From a checkpoint of a small mixture-of-experts model trained on Wikipedia.
Size: 12 layers, width 128, vocabulary 8192, 27M parameters.
Experts: 128 experts in each of 12 layers, 64 squared ReLU neurons an expert.
Training: 307M tokens, 4945 steps.
Below are experts of layer 6 (counted from 0) of a mixture-of-experts language model. Rows are named router (the router's row for the expert), up (a neuron's input weights, with its number), down (a neuron's output weights, with its number) and show model dimensions 0-127. Each number is 500 + 50 x the weight over its row's rms, rounded and kept within 0 to 999. Numbers have three digits each.
After each expert's rows: "gets" lists some tokens that make up at least twice as much of what it gets as of all text. This comes from a sample of Wikipedia text that the model never trained on. Tokens count by the router's weight.

# expert 2
router:526410487532481509455500547564558461570474504523572508398536538596532493437539559435502473546487597606428490519484438521441560488544518495537482494435408512523536502459428541648551374505409550493525493473514538524542500520522508547470493546448446547472537555434532562466434498513484510426512541444445539486559469452538529527548447531558529428409467470492545504472487552569537605535378
up0:426493497501520490506560433506490503484507461395464480465539534521539552486508508525422532574416480550567454563545446466468459429570479529507488488480489474392544559467539377570489372515463469509504479458451507497515540464504383550426517603412479473482551523491458449542428515570527446500461515466540475469502537479386533522544436519432503441425495380506493470614468518557499594602481
down0:460509469432504566570565453439453438468504448532463523454511522503437526495591434565482475598464547437573505526546469521481494479642577465524529402484490473567493488528559492505519617489451478384551450506480517569480452582486615513489510501535471582546514546556495487472546519477507399463424430454498538454503579500546497523612394551416488520481408511528531563474480496530427503515543
up1:513550503507441383565518517508453495409471478498500559499559497546452476438526431422480608479484456528537484459519556495514548468437513492502507566507650472410582503480544493551517417421551502474404488468530454386414506444484435416546494464474471435596587584521476512535510610611537559521499473437446537503505475553467524477518529506491525474468547530410516530431450503549543566490462
down1:470539482480541424529505489600565452560576488583450473522554476507489577474525606464574431527468498448474483454422506483446529566469419496468540463483476565495610555602567408513455549480469455539463531531544574478517474522563436458444592494528522540436498403554511549507507581549613561502455509501524597596510432562448576492507449498483498410443527485434474499521451452458526546458507
gets: " the", " a", " The", "The", " his", " an"

# expert 75
router:560457491591477487508430503445592416509480431520555485442441504513418506475516501449580508490399619565443473415565469530530588474493496469534526521491480474436488461540528528552521440583514565483554463492479645483528475492464396424441514514361484527504532513499549445410540486566540506526512499473474618469519475473484556496490448481491548379511433564484456508473488512584419528461510
up0:537547494523477501460434446626459515540438567575488423469510519511531446532487493563483541489472583511499453542501492610471563571526466512494450461490420411512458548519493511535414571463551420477516455532512593550590445532463542491350505575458415475530555486481565570573496465535468412474522537563527560465422538518418506560509490456459495538513474386428482511526507418590467505478528
down0:501566491519514514383444497406490531541474482460467468500418564481529432372498484526489553550467576490500491476470471515520533532519579489494471656482417512482493510432531471485511423480525590537496571472525483534455599517470521505472538498467600625535484463549533538493534462459506356466526589525502509531535534481503503458465499425420434503414592503418570576562457579478520462483551
up1:495458373487550506504428559523506482455485441557576499434567569498493439426527472410516553572395501438528413537470470410431519537466393460455477498461526434494505539497482501430466402495463486450526504496502526411490463526457502523493456482454541458457431635503502562515414552601427468513531493465484544472583464446434486499408432473447487463435496458460509585504574459520484582464467
down1:503481519447610439462549461499515583554502517405554489521460405448536440514469615522467439425522556514666525501478497540444427539473457581524487432523491539605530496522508485440500493491524523483400483498541446565540526529500514473493486406461618492496437466515578495557514558417576473453511571518513438499382453582523505417499564532529454566579508525499475475466535509457480555507524
gets: ",", " in", " as", " In", " (", "),"

# expert 6
router:529456513545543503469515486540600524474516508506614584466550613575584550504556519521508452607454521483533505479589484592454451544450490491515463554435482416531494539539496496544439471473483596554512425457538526574469488429473465459481503456442465427467496518453471606458438485516520608514538546440506546495593512520496538617468491484560523402459519476456454492418559576486459538550396
up0:503413518478471486435536510546411532486481477445516522489576459552551560444500576414557481601487455518549526558444449540541467460548476581523493528477426510494467503576579509552441466451487472343451488520463513499481540487525548531549550468390500426545558460487490525488438564510514531588463539474530417466494471461466548574568501453562471571388446451590496441449494543489391594534467
down0:505413446493580551461478503442486462542464518433576461512575539545514517569465473468556483372570492480551498521480519508530471565461492532530497513538533537485483417576499429549517508456451428420537499516532450591456473492518498471445541470505421535494552579528429500521570541504476500436459468401525501569541458536519592619480547610558470434492417445567419405500587544470443592486448
up1:548474553494453475441542562572537510458509543516555478519387519441480517548481515447448495516485499466542464526475394428494522496459596456530451451501463465499477531498467488514522427575541505599529488505392457558567594487561498526549531471419477453553490480369527385526545557477473561406428520512563490585488475458392557363509447426459497492505534503412555431433523517530528493543517
down1:445528530426458443553526419492441476469517555468456537473478471514480464489474537541483496502533413551470560560433561554493453507446585497573568419589516381429523505479465433522600544530461449471559541499517446539560570452520593482510481433464580510491459615516454535516412408462485485480519502504494538496466524406420561603531578567622435563535481563527459486452470479524512521466513
gets: " first", "ed", " other", " new", " the", " this"

# expert 124
router:470500408609493461465523469465574413555447461494564534535589500497576538400537518407593557595550548467532482484464504510511525473497492480442501516436399460542521531484552497538442496468492530521616495564528578440484382511528514479447485546531433539441450543420526479512442483566517509517535589508432620487527559418424497480477567424448500446440502481404467449500486533489444482454471
up1:565547455614449499492488450414502416520447484541489496454593496460465483488568497476580487598537424450464491486465486498520611585423513428516542543473477438384462455412518543561490522453516500431453403521561528467508415467506466508508422556511483478541492488436490449509483534490540585434475481551441471443492537537510576557593534431491504464562499537465506603463560434581447497606493
down1:535520534557568518567576485437567539567506484545524451502456456527532519520517478420523457545499445470491478441457550514509543483395444547550466533515485497556410493451479555504473422436508463413523469514517544488469416556444481466572529518568462558420474405500450511537486508599444379565519420557471452543536542501433554458482443526429607490408502447450618432564547477436572483470458
up2:467553440554550521544447583476503435448488468510514557549591528505471539495490491369444511468528440447500478546473515553464523477424559517561523616494445493487450575503386486457436505500388479463531499471467497485523508498500549510522563554485486530500436619546527539468386437552482456542585492498447492507508556490605532488467538459546441459594484502530536426500627565558529599436567
down2:534560440529509493542553454479488476430577407487443448466508584498576517558411469424460536537488442499540319480508463478566503469434532512519553573477442610544540521623523442485558496531531458450482545519462541466546504486508513455572581470511505498573501482453503394430566412507544602495460552444558513514508475516464504483455531506482502517530443502504514480518368440506570476466403
gets: "8", "9", "7", "0", "4", "5"

# expert 49
router:558580432542451488465529466400536374428391401432614498455522489499520454453502554478449475521523556485398485511508440504385530522480448448555526545426450502407565511473513521535525536506488494576537471570528517504489473495490485545517457537490516512485631575420469453497522544546532549500451526486504612492539528543431454452533466439554493453442448555420480541513435510524554472465391
up0:482486465531516462507449455527447500477422457400554489446551575438483545525404483431437501545455523483546523484571491455429482479560515437530494531506511480396598581469430500620564486439476569498579475377458506596552556535598548449496531438486469475420497523465488507524528464534580467505561513408559432523560461471471509480512550471441416454506505463428427529420423507524452488497433
down0:511542521548486562536488469605384536567516505414448490533539495505528445574443454460516502540465507524496498462441443459539471439533529460503485514394404518432514524489553506555501552507420504505625545441575381522378652537434430550544527556481443495477497482440461617488506377454542436470499467483520489502543548530545588564459561506521495467548467512507532506459476501522500535462478
up1:547567465514546425470581447527468408497510475574467513454499467501480495492419438526479466513537475627485462560489451429508545482519491523505469589463353511448507537489412490561446361524388499409515393504540525524523501499561432495462494509525502533422589561426471461447525517436459488483466523490496493525494438523426479542508419476528425444491415503466438568493503560491373521448488
down1:473589547526503548469496403565515543470450493427486440569435541532391407511447503483486496491549466582526484471542500493547491514495496470488524474489512492548509538419578507456508451603538461570505473595560496566437487570423493560484580523602544557524594486500507515493512513432480576539453512470560574444467508427463467575455441482430529513441519408446360537487555491468395541426522
gets: " as", " (", " —", " part", " de", " Le"

# expert 110
router:471489525540432491426464472498501420492400513475536506499544548553494498452454607466479555581499518566489419439474368501504560506528473513549480510403569462469527574568565522535466531551408631471533416411473570473452537476479495408439487630465455497508507518454458497416482577480487503513476575465472581509600495524558499454538457459491502455456428401494458512468530571463493504515549
up0:517377560505525449498531492497515524476487443528447487477508538544470489482481404467420492517518488554381556412582543527439513553489426516485532501472517421510436541507420588541519551436456486546457471471515469509572528493469578546467615501536565492470552557499447576566491563443519502510527614570596582599432567411541527480521490457534513513481522544386504429517542520462584519572487
down0:478449470502469571507531541492518470491520606542552438523499472447574531483473444383528443571492469460542553496573466480433551406512475534517517506456512488474394454508396507417456556489408603486447474530523477589458548393541434554505500501529544454448538572495427492532569510449632472557485457529548544432568517470490527462500463532480489541488471442595449616449524506540397474499514
up1:537527478601522472613422425515538438440497494535576468461541532498518523476560442511583494593440543549382514500531601535487597525433459488558419450445429488550455524458494518551605498475529438522541570583452501473502423492568546544417497523547529472409471490457494471504459501576540501513494544514449548513492543461430546575435474391537500462464487553477571548537511438511502571539414
down1:403550482476472472487535567556408484492583627577560575436498583508513547461459513549511479513547513476488563506473539545542436538499491437610490473535428485478495533494532378476477416505520512542479412512590550492500492525491404547423537502541495514567556452483606481482492477540479510440586498591455470485565480532554530508507554461465548530538446528524464470387570451491592582413453
gets: " |", ";", ");", " /", " top", "|---|---|"

# expert 87
router:507416505543498523427480474538518466519434472495521474478525554533577464480509570410411533548435546511481370491521406495485455523522485514570484550390480499464506609566537495499467482493479608481594427422454548529453504507450443516443477669451480459509455520454451467425487506526485528530516562425472563413532478537539501496541457468484515421512424379494423450404484501532501516511554
up0:561488454500472465535484387476573545549472541548565447547522527560428470474506553489477443458499471555530530491601562479469457487502521523508542492452480507439453585490490542467486549403473454524553527438533538537468433591426474522474446539577520381590514517507543427454494467492551462518587528426549560499409497383426479471448462471465592473539421492431467491455387448484513587552420
down0:595537491507577525452483444483546451450424526586561461461536521471515527530511554455571542523481617412552560508493449436477431427590563519384508477431581529562534586509548455341426517511534545525464511470573441484565517471537486523511503418536546460423507499526401431493503468521503430561503506551585489479547526543526513447515460455433494464497446518540465547453496432460517508485596
up1:484560457507414533515501426493583495478474444480454481481488525484537492528356465569601519539477446619564495518511580425388498531548489494495537494444511376497546549506564457530502587529479523569541530555589483533472470477552408542434468570554519516548536511496497431412487548486469522553481451372453566537410479461435483471514517445475499457593404511480500535499468431448523550472489
down1:616545459521514456450463519439498498525493459523488537501501499502567611466516492442582494534487650574484518493602486571443458405468516528491533581495558535557437548447525467512422490495526482502627405450623449540565555501531467541511451469470438549544476406478473430486505512425460468370466427472519509465518468549488485527569503528463555430511461486533467515499517454426554562486570
gets: " |", ";", ":", ");", "):", "="

# expert 105
router:509513510572486496480448477495537478532500510557534401425550552437454534512518619462532487466435611513439452524549446495502528459518419470575509393454482517482582505517548473594544563502445598518525490464449501516515532524423440541448505647482472538410583609528476487534478559491511542478483516487386565509536457511583445565503432459558600497535502419499466537441462513562437479505508
up3:504542534519516496507497436509534535548398446488435509505570585562509477525548510436446497481434582451480516562524480403465510473547463441542494516467421466490487633497462416485515618406528509533549471501427497484502509490438502520441463465503621513505505609523610410573481553538476473484535508562448561402588559541430490546483520477484498404502498502456539637462494482543499466579510
down3:566550504421530522491576593512570594437505474524581404437425387453477508483497490449488531543516531428525543549502489443443388521528484472433522536511572582509561440463470439437503447497550567561515543521482360528488537532575512581537408520500464528436516484606504536484505465533496454550431429541513473531538496449508480518520522587384444482469439492585481495512473440439514476499553
up4:482512576524516506469468505489558480491534422531515522411511544527541444435446501486476440514424597498497419449447385525426501435525498456459484440489531484452548540463532512535531447451463597483524572428391460487484518423458503523488424532506595463347523553452459572496536455520401589470538494430474461438479460488461490455554429528474534448559584591485450523406466516506509483402481
down4:529485534431454500481567490509520463426456530430446473449406517514551517434545533553468495489562516465517479568408455538546443595592510619489533490508563569479462570560507415488477513460628492537463445601539412568474428493470518542564491561540455480441521436519512428531467492495527524595473532523617553464452581458501474542425553448498499538464487517478470487584505588563441474457562
gets: ":", ";", "-", " /", " at", " |"

# expert 18
router:501516493514553508558467385486535485473542595543543509487507564551533573546518564456489493519394498493469441539520479546545457571460484502505473503459496537521538481534517518532504494550444531514575476443457565510565506434461486449511513515455477484473514578446554536413409595554551565577512531508442562483473460502511645509442444461571551394538495485487552534530432485606541630657467
up3:486605482599568420534445453487475514523446571580480444463472500526610489408514552445498410427508506670522482539469458495456545559579529425499423475468507534491523582481577524472463498563482538521526457552481503446580532448523424540518508433513492511522465469523513506478407479502554492519506460403448561487549496548549524573526453500447514528540521477595540524547553470492443644436512
down3:558466489462453460378480534522611533492505443494560514603450424527464520552522476456560457576478523374561502564495547555582499477444465525467472622468513549550465484423485454424454460466541447589507465555575459466459543475507388522508510578571468474558529520528512556423499478402514554530496497555518510488470497455472516416488476610582508432577537495473445516463516576484563542535481
up4:449524479437513470521521445495411465516470460531495502561475565504524536501600602460394466495478473439389446421590491475449463469570498537418429473484474543494581493433466467525502430545536439485536523467587459447439592491432529518394543548425388526448535539450544471438466525672505497563497470480504516555463515526493559597471569507524470499539429434536525514518458536507501521487533
down4:554520604490583555555482547475514442468484488474521494472564502472489533479485495453551547560506492498586535560522501441505412477467550603555437535461644504487522477516539492523494528535544448513447460465453578474551516486469544527531543383414555393452537471544567489491568471483527503481492495559560549525538558540555484380594396580515597441476553503470385502455492578539540434504534
gets: "ing", "e", "al", "ation", "y", "ine"

# expert 33
router:529466470505506452461451436466476494504547526507542478449631630525546515491472448473540440525455534530492550472516379460495485491479448462526502589432479458396510475543477515651467463472508558488474526414416612441559517520464529498454531490507440436407558542510475457508521622585437451598520538503439537532465541477536547548420545453516416515454470428441537476481469455432530488492506
up0:499515456508496391428412501507518512561537392487568522509489468543575466418434458445501507591536455486482548572585540470478450462529417495513551464481428461500472536576538459596445500500483498641530501523512547566427556542456580565488524527532527461551432617475485495443496508511491469536554470561437573509483523520410532508592529419492538442499472518499564435359500538499564496505449
down0:562532465587431392524462458451515418461497465433471506486507475513571617449482480529577442442508526492429490529457550439512575551559490502436558487465546497553529544511548443522401472462466445603435501454447504584509452444460516580549584539593429527502458468475480521488478445544408469489427438538559524499519558451456479401478480533590472577547586521513558509490469460516540387498480
up1:601474493476461442449472487463571430530426454565555502491515518492568455589558520605612603460532507455460528477527478440414486503520509466587416573511494500452439470515513520579588452421510566414532435460425529494503474467517594477493412491504493435450578561561478520420494503442546612492541563515556537560473505425517476517524480456520556394567500531530481541528481548485496487555446
down1:513511382481470496621550439447522553483554474491559530473494549492480465576460471535436570511555548533521549424564462370505433552461489382466541489564482601466530452594447512476450538558543445483558485475517503518480569525487495466532505545532484403526569477442481516552509565367554553449473531572503424506497451600500454488494458538487490463484588432501619509469444514468486508532566
gets: "s", "t", "se", "c", "m", "es"

# expert 79
router:549508496572473382450472451527508423514438511446520474512507478476473527507531560483543465635376532461473484392531460519542567408456422432493496522447394482454480506576533475599456514494493575497580491484443515495546442498462520477514514475475572549500515494496574454486456493644552501500456542475481616444513408437547558509490404487478562455518457522528421536402444546527488529516472
up0:472508526398461556493483539506561503483552394533505485531490522502596485469534422514469427587461505425453401546454528521538540551419610533495517461441491473532475466502514458606529498418412518471627558517486485492481445487520544504536545518582504520448494553441526513569529543523598553561505559484407536464501447512485570584491533481576468481512419449532532508574651425501472537508443
down0:492626563445526474460470494489518543588453477529432471404484514518588516458539494517469552405577498480520456471438509463423547500475468475540483500537541627470451435538518467526500435449491606520524450524491511464430556520542589462499455556442594497390567590511583452523485494537567519445521507527398395482474456557441461411475453507495443447519503513509454442487417536521523434582485
up1:517632449452485433558492478531501569532528494492521552474525448541488489521572445529477498596539568487543533537465518575554388495490414504577511508459491428517465460485592554424377470511568432462583471570621539485567517501448457510483562463477404554511497513474502573471480498532485571545531449570440551435485540497455463501423460498454399506426480488483493385473530584517549539544477
down1:554487443534592506533548532503484482578406463477543425473431488488517468524516548408544520441495501499572512510562506482414524502483363574511472495445443470504495493478480449518425472541456577542563496527526495577503478464485562471478568503472478482620446502585376544406501488408579624570482495529475477592513516480523424525533446475510437581525535471477503601552511426479558526447432
gets: ",", " and", ";", " or", "),", " &"

# expert 115
router:549496444526547505546451424577582469404493540532586525477613522510420546502538488481525464485427546546507484470514474486505462555516456446549527544465458498509505533546519491491501530522460602555555433479453517505503420425458462440443478470441468427482447534385477524479345516493530579512530529566499580562511497489476588570479514476542491401528585458450565593486533527549421605557431
up1:492477402512479406499530534485472509470477498523593432531612625532524482446547522526508520408543546475398464469570513455461483447564518466595407541524475438473509507476563490492530478491514569511474484516499458455477536491531412462391442402394485557516511511541557505532439470510456434549591548497510468407520453477576542522455510468397520482487525574412546507449468501409478434563427
down1:489465658441559539524399390511504527507505355491443532547470546393521410475432488494459499607513444460559562541477482442549460469505469531503527499483433509491445559486441550504568503453486495480588472503405423481492536494397481516493496518482600485517489454540502432572561495444479516579471464561436435476478539547513490514546586444487517497475480548488579558514500463547504404497584
up2:526491532579496454444468419435487545502516427515588457447523487543526523461560483500428465498582553535507512459470421412439477415542456489494565401557443498387576504520515459526492484473446470559428521421424492557503539490609443532521349508467596483459555545524503474509462432520472585475462485451427503474454451547565494477452531470449450497538510554502525555497604579408511462559485
down2:446491445562557467510524529378522481452501522492466564525527526631456497482560422534527474465491484540525494534481537497478560512585510460431413456520395365523571597463554476426465572479483423579488498471488523387556422481458543514559543528534566510524518484527498501483445601500451416565522514570569422549481509548554609568470447468458514446447455502475422498528490478543507533556521
gets: "ed", "ing", "al", "ation", "ic", "tic"

# expert 78
router:481426474482546514459453490560559491549485511588588572433578535642594533460495559442529498551476615569418472456536428527468527560464533499487419503376420458520457529455448575553491416490411557520471448456489538514490488523495457554451491532451515546402530505446497573465420506525488517462582534435441481464575470475492524509516440521546559446429495498470530502497522576528489597551478
up0:466531420506465507545472418483562473527532486561435532470592525569538470409442532451519526563500567532510575432488469442523526480560547439488510521372547388539517592543543530447490441485602509523479519570465528546496553510583539388474575501491522505472487580545503520475453456492576484503586496517479542537427524505519457512402478461437574506417502598495584518515475571455373500531460
down0:507410519527505605463510492546573473505568579451574588497497420536551484578570511496541419429530488569471497578456576508488496458532526499533507579482441479470500464503513558476467484604429518540551444448529492479425553521522418520554544465496554595480497399651465595463515483502559510448451366471517477471568472503526547517541538615495591428503500484521489513528476514489518461519569
up1:498494542564427442472503481487522458422579462493439501549554440416532578430592533428443519500499469494485468538475377552516508537550513550466457541367388484540452429526533524582490449493481499471469443508522474533430487433471595464486404428530527454562485524521474533457476571462483617584505461457455512544614515462441532500490464471413523468438463493493485529507547555519553553612475
down1:564461509521431624467503436504488471557527405587550474541537547533468491472497419467573416477486459516492556527520508484593540555498485639528476504604430498467482512566513407455465517464479496502522488511485538582476479416504520455478482370530465536473514501402489502502463547434525489552450456461507491427515541417564520568431463674494446428548471520520524433514495496455448576542490
gets: " the", " a", " The", " his", "The", " an"

# expert 63
router:542474493536475489448458554504560509507411505473542496446524512548493569524624501541470420505473569584447431569540477566495524452465500439610462477491472536439548452485466516566593496487473532521585470492498613483460465552467513455493511556411430490527465541498452501457460501597565559558596512460434539492543530522541510526501470434521464483403492351500480479446350465537535563458435
up0:490435458613572474412491489486562590509516540470540613490580482524450390558472525515450479523443489576536496521488501528491496455413498520455495499462530501611602577535372473602386385505496491511502506545537498573460551500457515526486532475475492508425504514455458512558504541569527491454533575504439475551505543590546502562542422481569432424403557455432477471539505493482495491484525
down0:479487539418563546516474483519530503538561505549532494555479497512458505549646545447519554506449540430484516556417512616505473483535521545525541543489485530482508427575564579499420517525584558515449496460491464541538520505499558448557559514501506492522445545501490539404516486450469537522409438584598528571531531562451487489608497627467572550515454511641421427501504514597488489551558
up1:527465428516555494428482518525587499508458436533541507500505489409461628489469488478466505462429565409417424480529425538441495504490487441525496573554501529458666543531512578465441561456417579454420419534367562467481516599505449541502492487512507491511471500534485429545452514508530577481570493575472558449454455527492495432546431450552475374520507469497484484539525528468561508499474
down1:484490514517456548507538460457489493447433538556378447468539433621496495509500547378502411453532417569507586506382487437558549525534522549518431489483542487455465490473483484545499488496488459465544446532399327489451558518513477451495500521489480546464519484480435551502486484476522490474474435479483499518606435492556477556505473577594548449493520663552463481421526462507477430533520
gets: "–", "=", " |", ":", " =", "|"

# expert 108
router:510485455513460458449425540467522459450594474526550465462633585600468505462431472501519445581480575519437503487558344553514502450492499434509501571428505495476543486484495536557442456499423556515566459436435567426501474509464570497450566493480489468413534539488428484489524580523525427529495467474379563470481504433450601593494504452487471522503380494436563509522484504450534524501529
up0:548503518489448432454432499422536542479467507519493411486467580575441469505574527458533548606449544519551525512477509617419519416489433536476493486490573475584535553406457527510507475524537563563506434436543550520498516519524543479533535646445530530512471504470535524439561562456527456516610464480555576534550497461481562485414507508538626572569518592530470443500479578530486572480451
down0:434515501495506561396467582566532528489623501481517396497420461474433506548473466486491521605488495503565322486447513518489513415434546513495541441470552553507470516488494555459511506473489600498510545491504556463497557573446545474459491416420540618540535476517440507451574525443532493496511451503582548524532517442484520439515436452472498449599572451495532574479470455452539444439587
up1:475526519542522567442455533488519494587525503530457484485549543449474423439467576462540452464452523476475458510476450494496551608428515449495460373483456561446356508490515477566533474529454543542455572528582508484549448471512544489544554567466504469484584581505464462514412483437425466505545515406512593428428553489558556506421498499479458502485479424471448518521579436647571513440486
down1:442400519519587553413448504544480474567437545459489514482439489454482511503599400440550464483497622461548481611510427562526468422525479450458496386565470469533483402475559624530510438490531486517492550457421569436546522472564443506489524488538525433533576447473428456577501454463486429430514473460479497495474460511438502494486529564483521564465423382491477516493566556466466497487511
gets: "s", "es", "S", " S", "ers", "as"

# expert 101
router:484451455545457471447393526509443431448546521521559521490591582582457584442466428482520422543431573554465480455536372567538490469444433443486495544455440472447542533525537516575497517501494514503559476426504550476538405448485511444496531485564468420484549614428435451530485593533490515528523588522460510473450539463478576538416452498490491543488446475365526539466502523527514572501567
up0:549361531513519528427493535523515371456493604494527571512549530593476542498559504547484428556491574449522437528483403525539469455438477465479516459513540491361532541449500485537389472548395495558552496474447538529559492386501482421536572532475526415464546543484429478480457454533484477388488547486441509472476450524528437562464481513556486452487440568533562423429483483501537489497484
down0:571551457400470591626423515495519546543494451501468490515450470427456501539448443538514460573485522470549548540479493484490556486428582455433537477569478570460462532502418437415554604515516502443530540468356472528496512426427503513517525450447501558510524483588462514551483568552480558523571411490534444501442499415473458460587498432427448546497485504476526449488517472463602567473434
up1:471443506477458548537393486540462501420498477430498519438471480526492536420454509473483492577399586615473507421532414566475514542440407511446440497484558508539525452402495501505440489507534485502521540471532540474621451526473519527499460600551456469521486674428497513432333501478509579485488586507513469511573559464488510472472532480485524481502556417463443546490453533499464511508462
down1:446486416529563578502447555456490509519446536496494587474486527471526500478545403442507455552475455581560536506570568538439429549434479528501500522545539430494533528556528441477396461469465436515494495492569522392518443574482502618535581535483488449545402486424459493536440510493602492461515460446475509519601491609643509452476508568490446497466505479392511522526570474571515500484447
gets: "s", " and", "ers", "es", "ed", "ies"

# expert 114
router:525526482642449484513464532472556510515472468594531487465573498556462434512502571493485521522438617481510481511617473501449527525495413514507500475429465439461582495517617505547575536488541596459527552460482479502571453502494515514525572596485430483479641587525510492505473587561474543533443497486420501512557497472478447521557464462493547491489504424519459601417458550495558588517396
up0:548542493455437537499474483481474584532509479513484484411490537478473543546517541507491505453538510468474474478547467450556492533520459463519533429532586492475469513446450441560520460533456428521599464400506570475651539564535475496389532500491520465487662501488452440448428575419567591412531485515449589415482496479505518445445541440365528511483455544450551516513509480576496445426498
down0:552561527510540479571556585413534455477393473490484458486429485495600507491499451419426466502453587559504471488563478534524405353461454531573592478532513494459493484501556527487430448563464463541558484507603561469559548478502434410515457458457468452480491475503433455440551461533516565370523515439489474458492412425480536546513539459460533459516476523466488466532605482568529429524544
up1:571521520534565502537517464489462515437495552484514577549552541463497434340522543546489477454441501440562466451467442566486419503500519457555500544489407412500476468518517545470466513425499495435471572561531475509489362462438508543499476524514424439566461527451576483583562499521426573489478492429416468441499530474513459493458446475577557459420556507389536513479562590560523412573479
down1:490514467484412504435529511554498484483529570544403507486489486463505548517560471499571517430506480565466469472517500570488581513507531539576578435420576580446552504569527509595581569552515552523537427521483456491538462599517489513485546630497544537438502599594464510462499523478418523452512510449462539516541553503402518550565431610441451545466495528637502468436522536488499584524449
gets: "-", ":", " by", " on", " –", " to"

# expert 7
router:509536500568539480460488472453560410471524523448536534449525506528469533568454537498513449545363489479486456515531459559481635500504454473506419533469447445442544449488474540472473429504523516508534508477448579467507426498448486484495419591529436421437493622518545540423471526510547523628531532470548616490495456446542608469472503467524525471409457446513476563475569519497519530598378
up1:564482543508464477513449457465407541410505492550467459551416486565458435506383481494492558534443522524487480546502484483491498551470446516536517571472448392518436510483457449511499498435564419593519458500470637497500473401501609440445380487523401500486543484515558436460357456599515499523460483485576569403465511468455498468441515546474482487514420519532480430491508478505522450523457
down1:392509502541552611506580452510501461610509535558575458529487508518521523534485433465507388422575486481532537442520597557480523476497530504436511525502533522525491367576340423459526531491453548513508421486488516530526475516441440465522576574524471491464532560516573538519464481443526526507543545503609517512521453540502545451562499614497432560515578453504415570518482551438526540483486
up2:555494495519511523483509509506536533512461446470462475538583545496449410508395538511505535616391431511449498457475438451355583536497581498490438503485559434478499488549555516522530568469424498573508529559516481513442477522520608399474528463523488522487520580509440530504560487421478434420506562529542466542490532456492553427447498493451498478537487546496457516634397439483531634534446
down2:601536488453480523528431554424541463467472466504569489442623439571392495474501462467442553552498506489579449441496499408477462441478481491547461486507487494548554543508574481486460380501486500560453475545512573477514535448468478585549501486520470409532554406468574519438490524574622507627518538543475491395513514414589466520552521451485535441487486448516478471418432554503512454469552
gets: "\n", ".", ").", "==", "\".", " =="

# expert 120
router:469512537526524477504421520438488404457532610496570462452494464522458511529545593513551579484453524565502414510537404487453573536518481456456491555470512476466575453489517536567541469441413515505578432482431590487497467524504483458497453596525461410435598511512557552437453509534538516538492495455492619508468402551520551528470423462533521455425418488442420494436450546497515525479366
up1:563533547497515450574415463485489474477517467396429428585539512497524506526404587534500470496517480521589507474458573602470484499457485465511506517522469613508567465556499459567576471568504536501494659492495567514479468486487479516522451483493441470547454500501438486517574655513557420523530551445531550393519496528581588474432498498598462499539496592406540519483502488474463516448473
down1:502534504445552490417410499490487465479470508556471474452555482480552605407553568510401561457530467534454500421490496522531465492577550574488451497565512467386520538410496533469430590539549438566525495566446520484523476617490597493483546465521527463414443525527481463483509504467406425469531442475519539520533462452498455508591507604459503439481468470522447564397504563461458591539582
up2:498462501447453546474466457553515491447455464491500496510540481483451475460415469477508472617565489475493474537458405522448507536480420530447488489498458423596481578466414463502543411472475544596529438440598555518569476484453414432487568485482497391488583483579545535544544535555546487467477528516558572387592542406464487480505450456517549444521449472547464491565570591576474439457465
down2:437463519541441522503415499575554696509522478460577472582575465456478498543523542552472512430485556472518529451513515461499570476503533490498523497522539557454457444491450493483459474518520472527427537529509541474516550544533419508446442523564609537545521473437459536535455504412567483547466540490505599425571489457482458592462506503458485489520510590564500549365496520490375405496417
gets: ".", "\n", " \"", ":", " (", ")."

# expert 44
router:511471535590529412477489519438548409489474442481544443502415542548494444488561511467563520537404608566471410419562456542493541496490494418570500518497441458454427471591534503552598480536476595495479447478482585436529483463510502476462584507403467532542594510427498490496524477493563483485513518531429549489498448474517558521410438466487498491523385531536414567444465464512441607480451
up0:459428403494385541543546566542520435558577424557524433446556465482473511454493449479562541511643564508483565440557514507507521452525513511444454531481415444514465477404484418638532449514549534503550445503452493459420445512448537479532516483462444484501476485499545484559506561600477483611513521531421564458502443477416598544526543466509539461519453529477542474448516551428530483429520
down0:462513452438472443455444423457421509495574582481476472435540532500540514505390467552499545488515461525472449640492618533503487524447568615518483553466534501489464557444450426471468518518449596542477434524582518482568484407467479422483463523476464481533516474502407580516479512525521514495565487413497544436451480457378506453455616516548604514531499484581511465537538474495565517558545
up1:534569476501485570496411442497437496513488503527540580434506620625507493543465471498547466452498527538444488448547548557487490473513524498543447470458593592468461521507451521476508496559458539546482489442574573482519643443571491551486491506573397489511428531545429460520501625472499588544452549552523509565490472500547510503391443500546515539466452494452436523443454435566490451496373
down1:541522531522573701482488508577623439471553618539481460476524476545515576488553462459560485438505556516581504509576470464548501456550486527541542481556512429546561457534568503557401522486459482470511369452536575550490453383510443444490480527558498455456488544419449485535548544495458555475437453472467452491493516530526479618518471542534488506401473558508462485536485532490478486497479
gets: ",", "),", ":", " is", "\",", " between"